Experts of a small language model.
Size: 13 layers, width 448, 113M parameters.
Training: a variant of SOAP for the experts, 483M tokens.
Below are experts of layer 3 (counted from 0) of a mixture-of-experts language model. Rows are named router (the router's row for the expert), gate (a neuron's input weights, with its number), up (a neuron's input weights, with its number), down (a neuron's output weights, with its number) and show model dimensions 0-111. Each number is 500 + 40 x the weight over its row's rms, rounded and kept within 0 to 999. Numbers have three digits each.
After each expert's rows: "gets" lists some tokens that make up at least twice as much of what it gets as of all text; "comes before" lists some tokens at least twice as common just after its tokens as in all text. This comes from a sample of Wikipedia text that the model never trained on. Tokens count by the router's weight.

# expert 10
router:506486509493469472511465523487500508482509549577537480467597447453496546528493534451447491529461501459511543561538512471556516543477503538479484527489545524556478466487529459471524468571509533497529501482496438512581501517529425477449430513479467571486479518583564496475447484483416440473463532408573532461536423443451424556570487500483
gate0:559500506450551462555505466578557553461550489496454470532584454560517508460481415537520529527446470554522496503499474519525490452567532515521512521543507465477418531536447439578511446522482543542531480570530443511521600519502528541474482539500477553485586446488478494473442531482482481495528478445512482459541573509495557518526501470504
up0:507507500489402532442449461434493451477496483443514484505440563520564532477541504565523480456545534494568492484494482576549536517549471475505532388559583512497511551525429453516479496565517468500511583455468577493507473439494479455464518480447516523467501524497505537516450468479508466433492507543517507560465496553558471542460475543536
down0:535464463483520462503499469495480445517543568445482490538488541468456567445515473481444407503536532520506455563584476544519485446497525525418509565503503545531482484559540574451492493449563486488507532488533441491573475438502450536487500503503486436451515518480448456521543490552532525486468504478488489574498584496543462464496465538510
gate1:525511498424487518481512485518413491583553562531586480512482484410506618620435532555543500477507456511498539533501445478436480507470515535504487484531466488480469524513509477449436512489490544506489510451524467462470544509485458570500446444499502516488512482455502573520519408539507424491480486435484510503526453498487472529475493516578
up1:436420527418396536515470507517407443583602580497556504493431461456446586453485476555481473493534478505538548449504494564507567523473478526564480533455478492544516508538462479452497581482534508476506453453496554480530533468520483507549494478513564459480471467480427450539510448483504505531449473522499524554588414450481520490550494469521
down1:478433462453512523528490454518426477492477477516475445511573550457510391500497560549542427530535473522421576511555514520540445552486486538465466411452544514516493503492489542422510484501498481466569491431521568478445497502508427544526447504423442528500570511510589531500554527515476457488485508527519424525512493551472525569501543458485
gate2:522546456493483534530494467509524421516496499507559554478440424490575473457476536488488510528468549494491488511404497509522483523531517456532453460567538485524489557463506531560555439542467458495510503453485473526531481492516522529474531495466506429462392404436482447553529526492475551512533410478526546465499499502547504430490441497470
up2:544535474587510466451556491455547518478501476536438455486520459507450573536581568472457502489468467514484529466569540517464458433410524503570561515494454476516539501510504494453499511478446570445498505593507490398436474480505491536417537598501509526461536543574593439526503457570498551543503606534526472475466472522481449585474482552534
down2:420498474502520592494513445414550472517528529502454499566533580559574530489526568506421416472513467523494475501438456498508439478488439406467462504491454432484471542455405427498534548557500570526466481566446554438467511476470429512518525468545536442467557498534490464525498484507569526461465513478505508477499495531593435491541510562471
gate3:524472476558457514446470523487490489470530536520490505508428422523509521505556482499473567484472483532593509572470514560482526598517427486482484524498529527533414538488421499512475459543498496523540466541513460542526491445462491528501594551482503466483489544511540494576502488501522539534475523442546480484523550465522448431510475521516
up3:528508538542470528487451540456492515449471495456539535477508502448475514511521556525471577519471488537547532573545504513423538506499449515480438520484541537464460525549442527470510409567504559517523506479536473524576490442549495505507467424541490572450469531538507525507458483483493520491524576507528489500469503507564478520538490503477
down3:484597525525566486443494579511586495524494399516528480536483493524446468530604583520498462591510440503512404477465506491447566523524484483467516484488446509396459482488541535460428487403483531520506474521451472533520458565506534509486475509500497477538534530493552489479485475498541549467472524560522577550523504490579479484561476543488
gets: " |", ";", "0", "1", "2", "3"
comes before: " ", " |", " —", " |\n", "–", " +"

# expert 15
router:492426456439437530510467517461563490568477552494455494519585492529578590473469538518516505483478517442491512500587476474483568578428468477528501456529539535488532499505510483496526486545455561437429546497432495499524543506546471474507442541480482597552451517522532534468452467536488489416406429507593536441520454456405505491571500470470
gate0:529542480456441539497504495480473456520514497462496487507529531470439549467474480541505563527492484444527418405508472476457560525493549477470387603469505482625543448488496440492509489525566576444543537436565524486504528498476578461472462554452451486547506469569605434552480515490499512466477511559516496556470477443470510496523507507460
up0:515515452485509567481514530545427525502472535524534521511470520454510475505504502468518475521487532457531493480504559546467498531587462592444503486493536521495449582466444500538587549481541523490557506498499555542532577518473425466472520557479504498476562484597520534519489504444506480498465561504513475470438582519475517540522473515536
down0:521523548529526549500524540495547491542571453592527498501474493491471515489437545510525470519465498479510447451445502478453522535500509530474480502497529500529520456499415460509420523481525585544520548508516446462529493515534529470541433501487450573491450437531520511499537480503567433449474541472522588529485571465518574481554511492499
gate1:516492431495390474512463518504472464576479502449545518478467472539480521556508481590526441459486510527523546444548467604482467449483487465507485559513560494457534502528425485490490461519533486547505504522524496527478461485426563578453477533453531512553557536479487547491520505499457511520558504524541481534541478510483492500508546534428
up1:508536502507524500464505468482516484404531588566513477435482430478431504535447461439465473531500509479507501525547492450540515527499519556467458441541460547453457520520534534510546497504445542491546448519536468509571437509475504517513525511453544507462546510535503413499545473525510581444502406519550533510475519478531475492448442514531
down1:544485490516484578475560528476503419530530501511481448530498496519501547513492462567507502506524439504524451464456497521504555476427563534510511573466489527552465496491524445502466560470591469402545515488495421479488538544462534536451554443591482510433494498519497430500482510547487441463552569480517541473574502528470523466437442445464
gate2:477480554460517543495507436489504456608469541527539443533571563491495507483513521561519510516508538500522481478476494424516493548483509501458448447507490472573430518504510472609517523452458506507518469522537508505487554552462450579422529463583544533467469501451460466509486443469544553526446512519485485471520542479516475522453521520434
up2:464535531490479489454457488420508526553546556437488469553579476501510494495447488487512465592518533513497433428464515509575565488538455487414543492529527536518506487459484512481491472429492476506572521508505505500455521519485465572442456518496481569543514552455467420515506504472483517539495523495453473501470503459527471482465530486421
down2:471495566532520475496497423446508467536426475512496480494494486543498483497484435555512479513502574399531434551482442524458460567477463543585528507527444516520423533511486465547512510526460591508552553526445540492459513429541452511500521562542469512495486446458502502545443568519526472548533515496484512478513516533457551511527485490465
gate3:558459484437542519537593518510472494493450433443438503452523534480517470477525506509500524469495515549601512534504403472496596535550458468511608498465498455561454480452438502532404475520456477506476557541554490442508506462487512409513541533481528480506480445425408490485518448512510504459412471432531570446509511513480500531513438463517
up3:530556440532470485508504422469441485472533490492481567546445522493445493521533538539534479556458478534492500546554453523474509529516487486445504516506501432515511467487505490510437516534491452538500597524552482518513602495530494532508536538466551435543484526468535527484461462513472458505472511534494516509426493530419457509466484530449
down3:514505464523509536587469463459479483486511484512572441498533537492453452428477488555556538486479526489510462427455544511426589418595477537489516524509441560594477427426443506494521501519489444463434565557496575487534471475457525449417381518561563555479535447593532506473481548471454455550540547495539560527509501505581539510564493475466
gets: " of", " was", " in", " is", " with", " as"
comes before: " the", " a", " to", " an", " his", " that"

# expert 5
router:523469465424479513454514533481462486510499541553417434424553528463556523489477523471511541515475555485497536527603460489530509549514482508505506502492537514466512456485530532440563462544425512490446519525465491449546556528442437470519451497509449579493456435548597520485463528520457433491462493494546520488524542520469459583624542440455
gate0:489556493445474452440571524505556478422459575559462572445471505513521439582389526477532493469511454517538518523433513554566474479475525427449516527455510474463441484501511508460506525503546419490549494446530424522437479503470551497549539528500544510529462486572571517470554592453484457471499519512538518540551476547561511509494431529535
up0:537542490476478463458510506498532515437478469549516580458484491499524498600444459469536523489509477447504510575507513534556476464477521446546525546386486481458483514491538472429569468520515482520540525460562464518451505500464520484546521454536520508425430472540586580529517538542442483495429495509468540459506477520508490473440499552523
down0:505496445535508549471521553553584430511510479602524488531500490520467456498459526560542514555587469477417558481535557495475550525455457510485481623565560508444468507435500434429495488424549522492509503485495484472486437523459455563458532512489516481535539471477534496599570483476469516529460486531518480391428505481460484584525495506470
gate1:450554514493531507496540513502468431503517480526450479536541512500491551444574557467456504529491497525458456504469506493497494545535502536495425486477543506502487422473467546476568493474543532490521475484371502470423515477497453554564453492488436485516545480546502458435592485499555484504498475499466469560455467538551584492476547525490
up1:516548470518500517526556488497496470486525512537507487485506536493517528451513552471456515524454454510494477474493525533503502514480523489491434468460537514496508413474450518487534453484550508494497498492420481486466541514457471579565475493500408506578594477539525459441646475522539519523445499478440489548480559567491602548511597518498
down1:426482553518581485466531488464488457507470565526525472476527406511554455585456499532421457445496480470581554515511485459537529462518481507508492474544479461526457475441611502439507458523497567464450506528524531518531528512540467555483512419525475508469536505438506505522495548447495568462524469447430480485477523564442517469551582515537
gate2:470486461478500478530488462450448544530425515556500469545583463501526518537483471478504503460536434500408542530579454453557467467523545501497515513472509520604446480445480505491559482579483471491507550543514480396533503510466490487486412468461427509568467511475539541473517596461475544490504477469527549574451491487514464404538497435521
up2:540526516531505452461496485515488472457545518470498523453466480519481509514470515455503450552471492431551531476473513514401451520440455511509452507535468489426505520548503466507411484443459530486556472438531533514506481531489487582531573578487560549460520489481496471499498487476467489553472510498614420442552492503564564553457497536425
down2:564548500524469442502582535466483500483510573521503527464488455444496442486433546473483500474419486477455470411476536471486473424461508596473546464515477497427495537533523501424464513522520541491493478490525517522531542575468516533530514507501431483547494500439504510511577421486506591482450520444539463589574486534546487476517510472437
gate3:494528435573509496488506390449554440510538487487504479503504496504421526491581581464569489583513526500528528546441516505476509532451580455508486546545512534465536501474594472510496433469481437505493473535545480511529480543558526399458457472527464480484482511517542560463531555537507604441534487593458528562431442456451538464436516526580
up3:584476523494487497485499492510491459483533509560493420579487486438484550513526511407473435534455483540474500475537458490420438493516538515474599545547543421457480460522505530486406458518470541461536510547454478497444467532485403497532519529506537474376443517568526459573482467531547543518525483475480442550551550474507522477535499514504
down3:490483521474500512481553461540634453517482494497464562481532556527548513510443561530461441521456476566485489485466526559489520527541549551497513398554421432493497438560442444559529523484531466486422511504512500521525458537523542478435506469578540476436491468501485452549484474552483577482507511484468517513530523428500424442509525493476
gets: ",", " and", ")", "\"", "),", " which"
comes before: " and", " the", " he", " which", " but", " a"

# expert 16
router:503411475488437413470483531523501514554517499526485505478452504566448526527453491498501502502474532479466581548589494423510519564494532520579498486507516529486525519472531524505471464496448535523496564517468412456616547544460572542465481517500484475518445496504555507483516499513492489474495515511471548512582557509434472465498549474469
gate0:563403495483496469522449476523509473561471564478485504491475458447504595448422554546518500522431501548504496479472446480465544514485472435459552471502559524470483418506568421472532452521536504528503497460513503571579532488493467437533438504536547433488515472494503564503436500529460501449518546487494502528471537463481501436515496551583
up0:535507442501472563526530575486467563437519488483488528514544520537558472591443558465480488568436470450470475579483567478448467481468551498552483463442460541477499501482445458478440557452499540457446511464508554502549540486494493510441508480455492454526544504538532522586515505523601496513567470489455495427539511542543455446537476511499
down0:514496455560567523429556544550430492415525499365484478414443549579560576508570486609500568491482471499498487428461542563546507488507530533532527495540542469497466527421488523482555445535516467425482427527485544509456524572534512555523497385499540514464530511492398483503454541495501471508498441497526488507532505520533452513496482557463
gate1:573466489466474502495471414494510525485501473495570556520526409548557481499465452509446524469456484509434531534517521455471521516519485487537524532476490541526480488452444509498497461432414496531487548485526463476513448594528520485443449478560519516537496494561488386454487445534501532525499507524514506490486520502502394458528446477475
up1:503557561492465483496502526511478426442477464480563463513411521457450577478482567515533496522552487462515459534521486547496484520484454546518464507500545557497561488494517576515485557425578489516515446546481491449457540447511397481489499526478525509522428442440515566482488516492512449488502470503504450458534467505509480569487496539521
down1:482496554579543448557502507466599526482479509483477520572420511480462420548478507563432480524512519538446512535533502503531549540525553539503452512545503493498477497495506440514554494582562525436457435474533503423512464512526528471537527537478506520446484510459553501517559531579489513511472535455441454493436516437453426450550487564463
gate2:478483490515473483487541599457539579474554523465452563495405408491528553429521567523487493488488482530540543542614532514517444548580524414496498514570503467562449549529528621479481560486479441519503548494500465512510476470517418432520560459540501505448532503456523563452506480507448468484465484506493450509504524470447464531466503531469
up2:514472493522496509471537503543511504555458548450485625490478528502496520492431467521437460598426474489520496561564482440513559591553451476548468466539494472575467495524483503504480497468497493487478528486500482523573404462490503486596458509536521409474550502530496473531533492522443503467452525567463447492480542475447571440518469540501
down2:529444495550470559512460489526486462558552476425454471514461533530573499469474463508503502459489484497525524571447530504527450564478463497465527503483500457448453405507429447550539581521490540548524470455417465492581455450550472462481462462512519517443487523481590501502441458515597585446567492479478557460462477450529483463499498449487
gate3:479490493508473455523466440543527462467547471496487468486449500505422495485561523534542485434516551458520475507586501472539581544407517495513527468471480534514542505492512461457473480514440572539521538517459540502459475475498476593451570492422548550549527460460509443538561496453515485475522518479569492460549505597480502568522460487450
up3:510456440541510495492554510453492617549539534480460514516582402486562520441484509505413511513542502493491581396487410540514488449484473526490542503580489438528461516558454519530483537535472521501501574488556440482577532527548524494548563510533473492431476494600425543437533523536515428509547464464462431498526476453468513498503522522584
down3:505526530498452554511512531470510532512493436477481637471561515545439453487498510464499527509585485435482593487571468492550445503500502458472534560494486559511502460425495527488531595548541555452469483499527450472567472427497484540532495580510535515416482531547449432506523569547480497543518558557497451479461552460444482503480536463421
gets: "-", ":", ",", " of", "|", " -"
comes before: ":", " ", " Mid", "00", " •", " Born"

# expert 9
router:427488464460482512457520532393515472540494545585458488492552483557547560523496535480465526523454544446485528553533464473475535569453504433512485471529506479490465465509554423481495447515509493576521567472456453473562548477408424516492462540469511546544455525530553504493492449573498481448463504454578538466544490449492426516536500485447
gate0:427455516471495534458468472463501563542522475488483464478500466471542551533512531448489505438489450463513527500458470507542453439488447528474404489560456498518454480576580440498492451466500448461497478454479452503555495546506522501502484513512546453437588447459580565531519530499454536440535439495521465523503502490541500464567539483578
up0:520485507509510545496520453444494519509527477426431523525512538447543481532520524498481462437463500497517501495499481504478503419593499485577483451555482528440391484540537539541490459448497440439542530538494443498584508612584521524544516500574549429497539450530496526509520572548465477491469484550485497521461461453553514488527539452541
down0:472541557501512484484512475531573446562426559550501488486423493544519505524520542549511502485473454450501504530531452504517476530495507506535463514465490462454498460545489429451463477455521461453472539543459572411481491512461497497486535432524468523550415475473495455507497486549482492464473466570503533494537512550567477461474471575481
gate1:488512544485508491510457485581518525477467545515484543447475489530505523500525493544479472583513496491585532549577440450416536570456499591491508451537475566499524405464531477500449448514423482536507534505449478505511530494412499506493493474515472546598462548498524490468395473502470462463488536549540441366439510505506490526454495555493
up1:431511477536491484497469495510482507507495518480449496402466492525506596535465518534401429568528526506580533540554515514412526517446476564441537481492505497462511466501505481532499473443494460478487481470522485540450574487495492499481477513474467522566512543522479465497458468519506448501465464503549493443472445493530506450497511576528
down1:481520498565484488524585499477482453463506510494496468473531491485519482545473497551510526522492492582460496533500514536529584455502525473513429435502435453447525536524479472494495535520514438513509499515534480443476515481537493473483559503448510445481555538471501480510510514563507461527471486467542588522529527529552442497509473536550
gate2:540454482558452477526492493480532533454442451486578514539533452490467425452466487506424485581513512612391470513490514543472529540534438456420512497527468495521446439518453455533586548547517459554527530488525484516485534448480496494555495429459453457480432503492545580451497431592518459483462509486512473532534565578467497559456505404540
up2:521483423539491529466485435544522507490494464495525494520498507446569539461582419475486541535535459523529462494509442496485454574496534529492503527570515482561416516469476543560507459547501479614536516476478555501460558523442583529539537556434488524578519486498523563476466501512607488532515491536446531514515547458537534512518508452477
down2:464439414574499573475487488563454482512517415458534486494510483465455522452520500480545496524539533518505523449541445455485514476503524448506498541472522516573536467497475467544535505520485508571562473504499426466486484487505489429565475501490538509491544524484493533558498534480482554435480510444586507410510565548493498521509461511513
gate3:504557501521450537510434592522485426527519515497443539481495497509530513567525493542478509564486506456470499486495483523457471532513497531504546457511515512474469395438494498487572482465561461452535545515411565498491459551441570534467516474444552525470502534593426499490504555523479583483527506463531407468482574453464501440486469510510
up3:461508543573596501530472473458502561495518620498503568523511474505509544558487450461469459552494467496493620448460498572515518499489503482522487509523542442487468480484498526496527496524499521519471427440451512503500512522566544551564477521513490514555575481489510497539506501500510603572460556529452472461432463547513456501540435442564
down3:489509499445513528483513483541556528454501539550536549445528478552469494505512497466549456614482437581535451511448491515502550564448595519458530485497536529392457440548519477431485495460505487517400551519475499521564479498542498511503507489507554571502564516482455489495535451486459513487504514484555510465523441545520481518545483497426
gets: " |\n", "\n", ")", ")\n", "\n\n", ".\n"
comes before: "|", "-", " |\n", "|---|---|---|---|---|\n", "=", "|---|---|---|---|---|---|\n"

# expert 1
router:456446467436414523471455542405499493480547554594406438514529511516571507529479486529511456533448542439467600494542478500548532556529439481543498468544486511494484443514531451452549465518554485520531504467479477451506538572484485464498472489467534517454490482467552491461470426486457507475478472513536512473535493514497405544524489520439
gate0:485538541503447563468558556466513546487538518577571545458503463464542449496442472421472535492463431487494518506498458535503421524467446419440439558459416493511587534516513484476443508532510491519532473514521419503485514472485489466407541450512537425545445492462531428538502475535492443502537456550473476513498442499426572492522484531504
up0:532488420516595516561558552554513488459500462595503466467455462502499549471502499474515497451467531524549506485479487468520485500497489487569480470528468521426560530465471492386480546399515499509507498463539455577479489473530501503518474547472457533499467510506457484452485598571462446559600424470510509481527433534497424567462555500483
down0:572479487487510507550472466494422549471488520480530460474490512505546475468526538468567521479525477450473502430525390441528530489575533505487457483500485549502489457507555449505481494451483563475486447559442545509492503529499497535559412468472518451535481468473537505529487486420532541536564468508488462481492423495451493479483474474452
gate1:515450573477559540496522529583514517511458498504474461570511432537533486613485538505478525468528514517507482529522532433552541473481555465523493558512478520470513513488551414494539475436488551546493483530581583471450540546482511486423525545513501462537507517529562535553481503525463438528493512527555501482504510468511527459564548474452
up1:490540532486509506514449476483562449477491547460495562585485484478571508514509494494461473520537545505531490488481484536422488529480521507496502476542560531537465517506554442497490499480546409521424471481506457503558500499514458533464493479452487448507516497521561520431515520541452552494490565567447539556483492472529478418507549446586
down1:442494541511537494455460468538532465464464569501504503494496518522537424429504477463558505536530478436517471547461518566566492559524462498540489498503523485591534531406457517435487516504465499483564463541489532479526544529528480499502491388456536569524596535470500385503483486442508483492475538494487543483423564451480510512557482500470
gate2:526494500542490509485563497503554537489482584515415492517479575511566468429485561484509565567522511517511442520528598504389520523508514458481451454469465495485502422518514497519500515577502543516551529566427413522556561545514485501475521523555504501470509489549528507509499418492467487519502601538425483466549465541569575531534470446489
up2:504493437507453510463556498459580484537504457548474558516472483533418475479483487502526450502501434443417503524458482500482457506508510512415531491415492392530460505505603518533444486550457468476471527499499541503478469418507491464432518475516505542502498515589525504506408443477454480524554479442459490489524499468529412496458521571459
down2:455471419411495477515481555514470522493519528463454536463514496502340544562460502522417503464501468559463479499524509503513540514519437480512452520507488500484495415524504459499505528543484513525489465494486506575459460487507525492525511477478501517486474476494588526508453536477511511495552428508450517571508479487503521394536551547495
gate3:524500532591480475490446526443446493535504489538478458487477481621443470472501505479403488456464514469497468496505455463462547573499481479513478407625457476469520519539529488468482476517479457542453513517516541496434519477478456424453474477406534553509495464542529521442522542469427453496510440461507487459577518443529558460447493438486
up3:494503515494476497524475480484491506501486506479437502440516482551520443463458477496442525516525465549504450556452422493447541523495453517498539422562540476444572548489493542502482547526499442476487530456462549463390526510509437443525520476426563457515448386481548501449429499487523413473513495494536455457463500505506531536469538566467
down3:484468449501424571429441493455437498538476446477439540478532490574390541450454514506522533509543480452525501516493496514495521473532517547534516554472461489526511532469508543486517465526472516482444491441492481474501495558605530477393514537509409546512487552567535538520579521463480435461489506466511455526452540513449576570512518506465
gets: "|", " |", " May", " September", " October", " November"
comes before: " ", "'s", " \"", " B", " Year", " Title"

# expert 17
router:472489551433396474505463529479543496575533518534483420443551469473489532537441534541431455560481496404459550532535466492470519501530473530532454423469572466530502478495541453532561485565464519504505508469436437474525516503533517484536474568480475509518502535506530419463500504574511559453409470442564534458512506522480411522512495485472
gate0:482570466509483508518522485526543603549520512474510472562569538508482476541470501471473449489495524420516571545530524433551454462519461424525500431481513491525495581507573530567518500458514530508533543517484445525559610503534507408461531497536412488509408524479478518429481553491510529485552529475490514481587537532545426494499454505494
up0:462552471495586478517475475464516508559501457442537512546573581475471465474510490513506487457440483507517566553508550449463492520515525461505489474433523510531512559525496493566500507475503518483530531477525475445521576519484538435494539459520492459504486549450480524511465576540443545439544553465610527499515504524571427475468442498547
down0:528441516442509518566566478548470522540535456448570497456480451494514503460512425492462571450437435439479499523537569536506516495439488459549432489557567489498459563502528452458545448474399506480482465399572489565485545504439484533498479449514521465480498494498513534556447512465512467524489447528432511509552468458500524530472512516492
gate1:536468538506477407538448574469474549473524550490543527509538511444585601536514569470462459514524452518490487474510474537525497416527544579503504497469545493537521453442538545509513446557497544490536552506454499410516517496500538549425505523521515511508438499567477601520551520512512500472482456477484499509523514551503488489500451477537
up1:488527532520551565496479506486500566532555494460453531458489487534460482505554525590446483561477506524485456487542431461548470541479535471522502474523499503586541509508542416491525508525492460496535469463497494522496484496480479561625537520514523444499512463502451502476423533508479555546575520509468490480455500448499493524521467535493
down1:507483456518542507482505512480511577465478461566479541547467524458514484448482458521468445434533474447530497487499483443579514473506526505590537489521540562501542480530433475507413561543427497443526554549489488530504482492498530493503534480516528500474488537540429517554506491464444507582501505524471543529508409517458481492501454500434
gate2:509488509485506508521540541491509482512491483498514556493486524501542467512461495486446489483453541469514553451592467471540532497494443520433538453489544449496526473486428499540469514531448461446463486473436504489480472598497472455472431464444527464459554526475464500541505440403458486484561476514505505573497515506548490511460522512529
up2:558524498536457448478481590489501433396539477636527498383482498484589494520440506450482473474531518491504539440516506461514524481484501581498444512540507565550512457484490519536475447502410521557495487459469500513571469499489509497478561530508463479419501451378526444460513449450470474512487525472434548570546432487523494469464518487519
down2:529478491543564501494446537489448507445557497544561497493492529510481494542569506475497388494486509491520520436465440500515491488526523513478467483495459488444436492432498514496401438497464532473529491503507436562545576529416541460506465571452554504485514525593516490467496457562508479572509479479550487452512517487506480517517514469476
gate3:438463516539456514486421497503424510503560467504480491495520514444528501488477510541517509517500554467435493511466504476449509485541557547512522449511500449566490565493427514502486478463520460566512511526559548464453513533510500477585482547466442543537492493520506402493534482551481476494481562465453539511493456501530476487514464546487
up3:525518566491492524482494500509520516602503540499401488550459491412493426495445495495469508532477466500437510480447486468568462461524541440443454532450519579433478496461543474533484495507572462432468491556493416498486502443461499496511450486509445462502459458491549460456477460470472499528570449492562450469521508507502527538496511494434
down3:486494503443451515486513440537487504508458520513471573582511471474460524492438551564548456533463554474510477467522445484551466507520446509541486468470443530487574575490499446486441522592465480516535509413495460483454467490470541490471474492549461502587464444491473440556501462482497474519484555499558488573539503471534572444513497447503
gets: " in", " on", " by", " at", " of", " In"
comes before: " the", " to", " by", " in", " a", " as"

# expert 7
router:455438490463478479457488507519523508587479539483484503433523478531537537558487570430459478496436571446488517552560462529533537516425498511557495516468556478508464506468556411462511470528506506487537545468493445438592529446456496501549461571515477523498479467501533501446512485559504440473467488394513531475519543479506436526529559452450
gate0:538504484542511421485483585544481515507536517513468492497541518492478585453426543458409478478472497470490499513422485509514492502501505459480526499466532506504513536520492506519519501509523552498477424490575510489510537498450451517556508445490491490452476438463584487560472553549489390458542517534575475513562507519587459471476499478549
up0:535478447569500496530452558559541587519576485477375489487494453495510562552431537505456465481486520491465525585467511487459429470562493519434470475490497493511507538497441519475592482506504577509505481477519489551582511477525457484502564504440558518449579443513515511568476522549522452479469518479539503499490499512598529470503477518566
down0:529435483509427541422532521501497515507520490474527520507430539507485517520473542480521389483534557538520497451532491490457524453544488473502529502445495584518479492425557514438479502539514448530420446482532557451560556522545483437451473609489528548495452474466460449489522484500518468538534532513556518568597497445438483474541464484446
gate1:541478508528543513492582480530543455486495496473421496598523466584506482446456514530541486465435452526516468463503504477439499509534458547500541523537562460565575530532569491452383527505546459372458556519462501535497484467523495451521506558506503429542511498540537584472556533493534467437537419459474563459493503523514484459490531515485
up1:409502533433498530513450443481467577594526550516456541442527472509506479509534495483493531486537560458502429456530483548485434509504501506516482498499480511524479461473512541505493479468479497552525581511481552445496538530499490505466472404462470576438474516476542508498414491486474469463475472472544483563419527491450515585568495530582
down1:523540475476496483504580448592543609525553495478493555492480556499529438530406462530512511480469471481501560520536529546436492449471538454538442500562489479507487446428509489445473499453493474496446535466496573481513535474476536479511456532535510510529502428455498395546411530418536560488556515481530527483534500434500512479426493488490
gate2:486555509526490466474423557501487479559534497547490501580548480534586526482522580503430452534466496568470457533443534496543502528464519526512516481568495507462509479499525582469487479475478498543449510541510529540583538529505510489496513489504509464553480534460531553576505464467487539506507558531504483481490492455462502502500609541522
up2:536548536555537519550437458564473524582528508519451475480499538440595516350503470562514514431474488472449495516515493571567423420483577484476529482485448501460545414489418425509442507473458458525535474460524545501512496505432474486541549539516517520477458528420583568501483458511487506520541432521483511520502434503512552440518496516552
down2:439577455478459464495430512462427456501478486482524556556499540506486550520463429518584529515485473525450459566508462510484513473453482435459530460506477453580486520477551406550530513540536540475495511549521505535514533523451480489504509496471573529503486435467527476512439482453510536485448442509501473523507502472515510517478508554504
gate3:473542475425467524580562495499451486561535544425470543513489508463489476458568489524583519451487585530508384534461593543521533550488489570456529478497485508438538562378496397467472402502463501458503472492534490496523502493585499467499416473540470539488501593489523482470498484508509517524515468496530545500546457491497554585477481467507
up3:558445574541499509489440525555522569428427488546495485536516481573435519582456524499475479544504410515491586498484447486498475454518540482459498469456515464530455466589507517482517563526513488505448513487499443495461469452449515508521555527492507448529479448545476508493501501496470530467454565497510481500393479452538447465553498467511
down3:456456527505500526494507468555558439523437476530465503527510539516525473491408520495467499518555551521507508517527496458539480437406487486544489491485523551483447488395480458438553515446424486543463482502467485528530503584541463532455557526529423520462537505508564421553520474488415589474485470518476533485456502570518505497575541584541
gets: "20", "19", "18", "2", "1", "3"
comes before: " |", "–", ".", ",", "0", "%"